Experts of a small language model: width 256, 4571 steps.
Below are experts of layer 4 (counted from 0) of a mixture-of-experts language model. Rows are named router (the router's row for the expert), up (a neuron's input weights, with its number), down (a neuron's output weights, with its number) and show model dimensions 0-255. Each number is 50 + 15 x the weight over its row's rms, rounded and kept within 0 to 99.
Before each expert's rows: a language model's description of what the expert responds to. This comes from a sample of Wikipedia text that the model never trained on.

# expert 16
What it handles: First syllables of Spanish, Italian, Slavic and other non-English proper names and words, such as San, La, Mo, Lima.
router:44 47 33 26 78 45 40 62 51 49 45 58 41 60 30 63 34 52 52 23 59 74 33 51 06 51 62 17 61 54 53 49 43 56 49 57 52 66 51 42 67 39 69 39 39 37 56 46 46 45 70 33 53 86 49 76 38 34 31 56 67 34 42 48 28 43 69 43 45 46 58 11 42 77 38 61 50 60 57 56 76 66 42 69 51 41 68 34 42 24 44 75 68 39 53 57 52 51 47 35 52 47 62 52 50 47 42 37 62 61 48 37 21 49 43 53 61 38 60 74 76 42 58 34 72 74 66 47 63 34 88 59 59 44 70 66 69 38 50 67 25 27 57 34 79 65 58 44 57 64 34 38 22 62 45 70 68 68 88 53 81 26 51 70 54 36 47 40 58 17 51 22 31 46 60 71 42 54 34 62 53 59 50 47 32 65 42 46 41 43 32 57 58 52 53 54 35 33 26 55 33 62 51 57 43 32 62 66 42 66 53 58 41 81 75 39 24 61 53 74 51 54 50 43 63 29 44 63 27 51 95 48 65 58 34 36 64 55 45 45 48 66 52 35 55 57 61 63 75 35 52 43 20 34 58 55
up1:33 65 53 47 41 34 68 55 56 50 54 70 58 54 59 70 49 51 18 44 57 55 74 64 31 36 67 46 50 62 67 33 68 36 61 38 46 33 31 51 52 38 70 43 69 70 20 47 40 46 45 43 39 33 67 57 85 49 33 39 52 39 59 30 57 56 33 53 38 66 61 31 53 56 54 40 66 54 34 48 46 41 31 63 26 68 55 78 50 54 83 38 41 56 44 52 40 38 46 35 46 46 75 29 71 44 41 46 48 85 59 57 43 25 47 47 38 37 36 72 30 48 64 24 45 59 25 68 55 84 54 68 59 49 11 38 48 30 49 74 38 18 53 50 57 41 49 62 55 32 72 23 65 38 35 66 74 55 48 85 55 38 32 41 09 37 43 43 70 58 51 41 62 33 77 31 55 40 44 26 56 40 43 61 70 44 65 23 67 38 43 48 70 26 48 64 41 58 65 44 45 74 70 60 56 44 40 58 54 42 64 65 41 38 61 48 70 66 22 52 42 49 36 56 29 59 58 63 92 32 69 54 28 50 21 65 62 57 45 59 44 50 55 37 68 69 50 41 38 41 84 33 44 25 38 31
down1:58 59 44 46 62 15 66 40 38 47 27 73 74 25 31 67 47 62 58 28 64 76 57 70 60 23 52 44 45 65 44 63 35 48 57 47 45 37 46 65 59 51 53 39 27 73 36 28 60 65 51 75 74 43 45 76 74 52 56 48 78 27 70 28 58 30 47 46 73 32 30 55 84 50 61 29 69 48 49 55 59 55 24 57 24 63 55 52 49 47 17 40 60 63 61 75 18 36 62 56 40 62 87 58 61 51 73 44 50 32 58 51 29 55 55 43 68 72 61 40 33 56 58 57 28 58 40 28 44 52 38 71 50 48 71 61 38 51 53 57 56 38 48 43 28 30 45 48 60 47 54 32 78 60 36 59 37 33 44 62 44 42 99 64 38 61 45 72 60 66 31 58 43 48 63 50 60 46 43 40 62 41 61 46 30 51 41 47 42 55 59 49 54 36 55 42 54 47 64 28 65 63 54 56 37 32 34 56 45 29 49 36 51 38 46 40 40 76 46 55 43 46 52 62 66 74 65 50 56 66 59 26 11 24 62 46 41 50 63 37 49 76 45 50 62 43 78 25 44 93 81 74 37 26 59 54

# expert 3
What it handles: Four-digit years and digit chunks inside longer numbers, such as 2013, 2019, and middle pieces of ISBNs, money amounts and table figures.
router:34 31 48 46 61 42 30 60 38 66 47 39 17 48 15 34 25 31 70 46 54 49 46 53 16 60 72 28 55 47 40 56 63 37 57 42 56 42 53 56 47 71 88 62 51 27 59 49 48 52 56 54 48 46 56 74 28 61 40 43 55 53 69 23 73 46 36 45 56 38 54 56 65 58 39 44 55 53 51 44 62 54 48 71 69 49 25 59 51 71 49 34 61 49 62 34 43 33 55 45 56 45 94 38 90 33 41 69 34 42 53 41 25 33 53 29 78 42 61 49 35 19 31 41 33 49 52 52 36 62 58 57 53 62 53 63 64 40 47 64 55 39 54 19 67 52 47 94 40 63 82 36 21 65 66 74 46 36 42 57 60 49 46 78 30 59 53 41 46 49 56 46 48 59 32 59 58 68 38 81 32 57 56 62 45 33 63 35 54 57 63 64 52 77 54 23 27 37 74 58 40 42 20 28 70 79 19 59 45 40 33 27 59 41 63 70 46 36 34 49 54 44 47 49 48 48 38 46 37 34 39 78 64 47 27 62 35 34 66 66 36 29 74 52 66 57 77 42 34 39 25 38 54 39 57 47
up0:69 54 50 47 64 59 38 47 46 49 40 19 28 50 40 34 54 58 45 55 46 62 30 51 50 64 72 58 45 55 43 50 42 49 71 45 38 32 72 48 50 34 48 57 62 68 34 35 19 48 57 43 44 55 75 36 24 39 57 42 46 60 78 46 61 50 55 48 65 56 54 75 30 54 56 41 61 53 73 74 40 42 50 61 53 67 76 38 74 51 10 20 65 36 81 64 52 70 29 52 47 53 64 74 65 36 54 50 25 35 37 51 46 55 70 50 27 40 60 63 47 44 74 80 54 32 62 40 79 56 29 23 65 55 62 48 60 57 41 72 69 51 50 41 55 43 21 41 61 38 49 49 38 34 65 38 32 78 59 42 40 51 62 46 72 57 35 43 44 64 64 76 37 57 31 27 58 42 54 53 67 73 69 56 35 49 59 22 63 44 70 50 82 55 58 35 41 21 23 35 96 68 56 26 51 54 47 32 76 56 23 64 61 28 45 55 65 67 46 53 69 40 36 36 38 61 60 75 53 68 52 73 64 51 51 55 43 47 61 58 81 36 23 61 74 56 68 58 32 34 22 40 26 35 63 56
down0:31 79 67 29 67 45 54 18 66 64 47 59 37 40 59 30 33 58 38 54 57 71 62 53 50 39 40 60 62 56 52 89 48 53 29 11 51 62 28 94 25 60 47 57 51 46 61 58 55 30 48 58 54 62 47 54 37 35 47 62 24 68 58 40 80 37 68 48 20 52 47 44 52 35 35 41 42 76 54 31 24 44 69 38 25 36 44 57 42 51 67 47 49 60 47 69 75 46 48 47 91 58 12 75 51 52 42 63 39 50 49 41 73 52 58 46 53 47 48 69 53 45 61 23 57 40 36 36 49 68 59 34 59 47 56 53 30 49 40 43 41 68 70 37 35 36 52 77 72 48 67 74 59 52 59 34 32 27 35 55 62 51 45 71 48 30 60 36 44 27 34 46 55 57 47 51 55 48 52 79 59 40 51 62 46 51 27 63 41 61 29 44 29 56 55 31 46 45 74 58 26 51 57 32 17 55 62 67 66 30 49 66 43 52 48 45 59 44 48 19 58 34 39 66 42 57 45 38 36 62 49 70 24 57 40 27 49 54 53 25 14 77 17 54 58 52 69 50 34 43 88 36 38 34 25 43

# expert 17
What it handles: Short first pieces of split words and names, often Latin or Romance prefixes or particles, such as re, un, co, Pro, Al, El.
router:40 42 67 46 73 52 24 53 41 40 53 63 27 59 46 71 51 67 67 21 25 68 28 47 29 57 19 33 68 65 55 50 59 49 39 64 36 43 38 69 47 28 68 42 26 37 58 37 40 40 65 46 51 58 60 49 46 27 44 43 63 56 28 42 20 53 49 28 45 65 22 37 32 32 44 48 51 58 57 60 36 46 55 55 69 59 57 58 58 16 55 68 77 34 74 18 50 43 65 48 44 37 44 31 40 40 74 44 46 17 80 48 29 35 28 60 65 89 66 07 49 58 32 48 72 39 49 52 49 48 67 62 76 57 75 48 61 34 43 50 47 46 35 53 64 51 33 39 30 64 61 35 24 48 75 71 64 55 82 49 54 59 50 46 30 53 54 30 47 22 55 53 73 55 52 75 64 40 54 49 50 27 50 60 38 70 48 54 40 29 44 44 91 23 46 46 54 49 44 53 48 37 58 45 31 43 65 38 55 63 54 60 68 65 47 58 38 65 63 65 53 62 53 29 30 36 72 67 25 36 73 78 39 57 70 47 48 67 27 40 55 90 43 57 60 58 41 47 66 43 56 30 43 59 65 52
up1:58 42 85 39 60 60 22 37 53 53 70 67 60 46 31 78 61 40 87 40 58 50 41 51 41 81 28 50 32 31 46 60 35 32 44 73 53 32 62 25 48 48 66 43 49 40 17 66 38 43 49 16 31 56 47 41 50 47 60 50 57 62 35 40 38 61 47 40 54 24 73 37 49 42 28 21 58 47 63 52 71 45 70 39 45 52 50 56 60 64 37 41 21 69 81 51 44 44 57 60 51 52 36 40 52 60 43 48 46 26 52 72 59 47 58 55 50 65 55 42 56 32 52 54 11 56 55 54 50 23 63 20 69 53 65 69 55 65 74 32 55 42 33 51 45 48 54 40 30 64 42 41 65 66 40 54 54 43 53 17 45 35 30 74 47 52 33 54 59 40 22 54 52 68 48 46 53 74 76 21 31 71 71 33 65 34 66 40 72 29 50 28 55 30 72 62 94 66 34 47 27 59 50 66 24 35 29 36 73 61 48 33 56 41 42 53 55 31 51 67 30 72 61 44 47 52 42 50 44 70 60 60 26 50 25 33 35 30 45 47 73 50 66 47 65 23 25 74 37 47 53 69 70 47 48 51
down1:47 44 31 44 43 68 61 43 26 36 63 43 74 67 73 43 69 50 65 51 50 39 59 45 51 44 39 39 34 57 47 61 57 29 37 53 35 60 64 42 36 58 68 52 53 47 48 57 33 70 54 64 48 66 28 36 31 50 41 56 52 64 56 51 60 34 36 49 37 55 50 56 48 49 50 36 68 46 56 30 73 65 66 52 56 36 82 23 40 59 47 35 53 59 83 60 51 59 32 45 76 52 34 44 55 47 61 61 27 18 43 49 80 85 66 38 84 18 37 58 53 62 57 38 42 61 57 52 21 48 47 55 27 58 30 34 15 67 50 30 35 68 47 75 27 64 56 69 47 47 34 48 31 59 20 41 52 33 65 45 52 73 39 82 22 50 33 45 50 45 27 49 44 42 65 51 07 44 80 43 59 59 69 38 68 53 58 66 40 45 52 48 74 50 70 85 40 48 43 71 44 51 53 59 68 47 46 30 44 51 55 71 52 69 72 57 53 23 49 49 30 54 65 29 40 37 34 30 40 88 39 74 47 33 52 83 51 74 49 55 71 40 55 80 54 55 57 56 36 74 62 69 43 35 14 49

# expert 22
What it handles: First pieces of split English words, often in quoted titles or lists, such as re, dis, Be, fu(cosa), tend(s), pick(eters).
router:40 56 74 64 39 46 27 70 49 46 48 56 52 39 48 56 43 67 42 21 59 75 27 68 40 56 39 56 52 57 20 53 48 43 45 51 48 51 35 21 42 47 72 16 34 46 48 11 06 34 65 36 54 40 60 39 41 38 54 39 41 72 33 43 29 22 44 45 43 38 48 45 52 41 33 23 46 64 38 82 78 52 43 57 57 44 60 54 49 44 63 60 30 40 66 54 68 54 50 48 51 58 49 43 62 38 71 49 12 63 46 61 31 47 27 23 71 51 77 47 72 43 42 51 75 76 25 66 60 59 54 65 79 46 64 55 63 59 48 65 20 71 71 48 63 65 59 67 61 39 40 33 58 45 78 61 70 39 89 44 54 50 35 57 29 75 57 57 58 29 65 43 44 47 54 73 61 53 50 43 80 34 40 47 34 59 49 37 79 54 36 56 53 37 60 45 62 41 40 26 48 57 58 47 58 43 45 32 58 72 49 88 69 47 53 41 55 39 45 83 48 36 48 42 56 59 57 66 34 25 66 53 70 78 51 67 19 36 57 51 53 79 38 36 68 55 70 50 77 55 68 60 49 66 63 50
up0:25 33 37 60 72 58 30 52 41 41 51 51 54 59 50 44 44 72 43 37 28 36 60 12 43 54 47 37 43 56 38 37 09 08 74 49 41 61 68 24 63 43 54 32 45 30 45 47 47 70 63 46 49 57 49 19 83 41 52 42 47 37 60 44 30 76 80 34 25 53 45 53 33 07 47 39 57 19 38 39 62 48 61 07 48 46 58 37 51 61 39 72 50 29 62 50 52 46 54 41 39 51 50 33 12 49 75 42 33 35 62 67 46 55 44 45 50 45 64 51 56 47 55 21 49 51 51 57 54 85 48 43 66 30 33 71 76 38 35 34 30 26 66 17 50 51 24 48 58 39 53 81 59 44 48 38 54 50 83 54 64 58 59 75 71 59 58 51 59 68 48 79 45 47 46 50 67 76 31 51 63 36 67 40 38 37 54 46 40 42 53 57 54 49 46 76 29 48 50 44 51 33 48 44 48 51 48 25 52 62 62 62 31 15 39 55 58 57 40 18 39 48 25 39 49 53 46 51 56 69 41 37 68 47 50 42 53 45 38 66 40 44 77 21 50 36 50 51 34 51 70 54 56 60 64 17
down0:21 45 27 38 67 48 44 67 70 57 48 54 56 63 54 29 67 64 37 53 49 29 44 42 44 76 57 64 44 24 47 58 40 46 16 77 19 36 62 41 35 52 37 54 52 40 44 64 69 69 61 42 58 67 52 59 67 40 53 62 46 36 42 69 69 54 48 51 34 63 59 17 23 62 42 67 51 39 50 42 52 58 51 34 49 83 50 56 26 38 66 56 45 56 16 50 29 41 64 68 64 43 60 50 43 52 49 64 42 26 51 11 57 60 40 17 30 48 58 39 64 22 70 17 66 53 29 48 43 53 49 65 64 38 70 58 75 66 52 56 46 54 54 73 49 46 27 52 71 39 57 49 53 71 36 57 37 56 32 93 34 57 27 47 69 49 40 61 54 35 75 54 36 32 36 49 63 52 74 34 43 26 71 19 59 60 53 61 39 80 61 70 43 72 51 74 42 58 72 53 62 54 46 63 64 24 66 23 43 45 58 38 32 34 50 63 35 69 53 56 48 47 17 37 51 37 29 43 70 76 45 51 57 26 58 79 57 37 59 72 39 58 42 35 57 67 25 70 31 65 37 27 53 52 48 48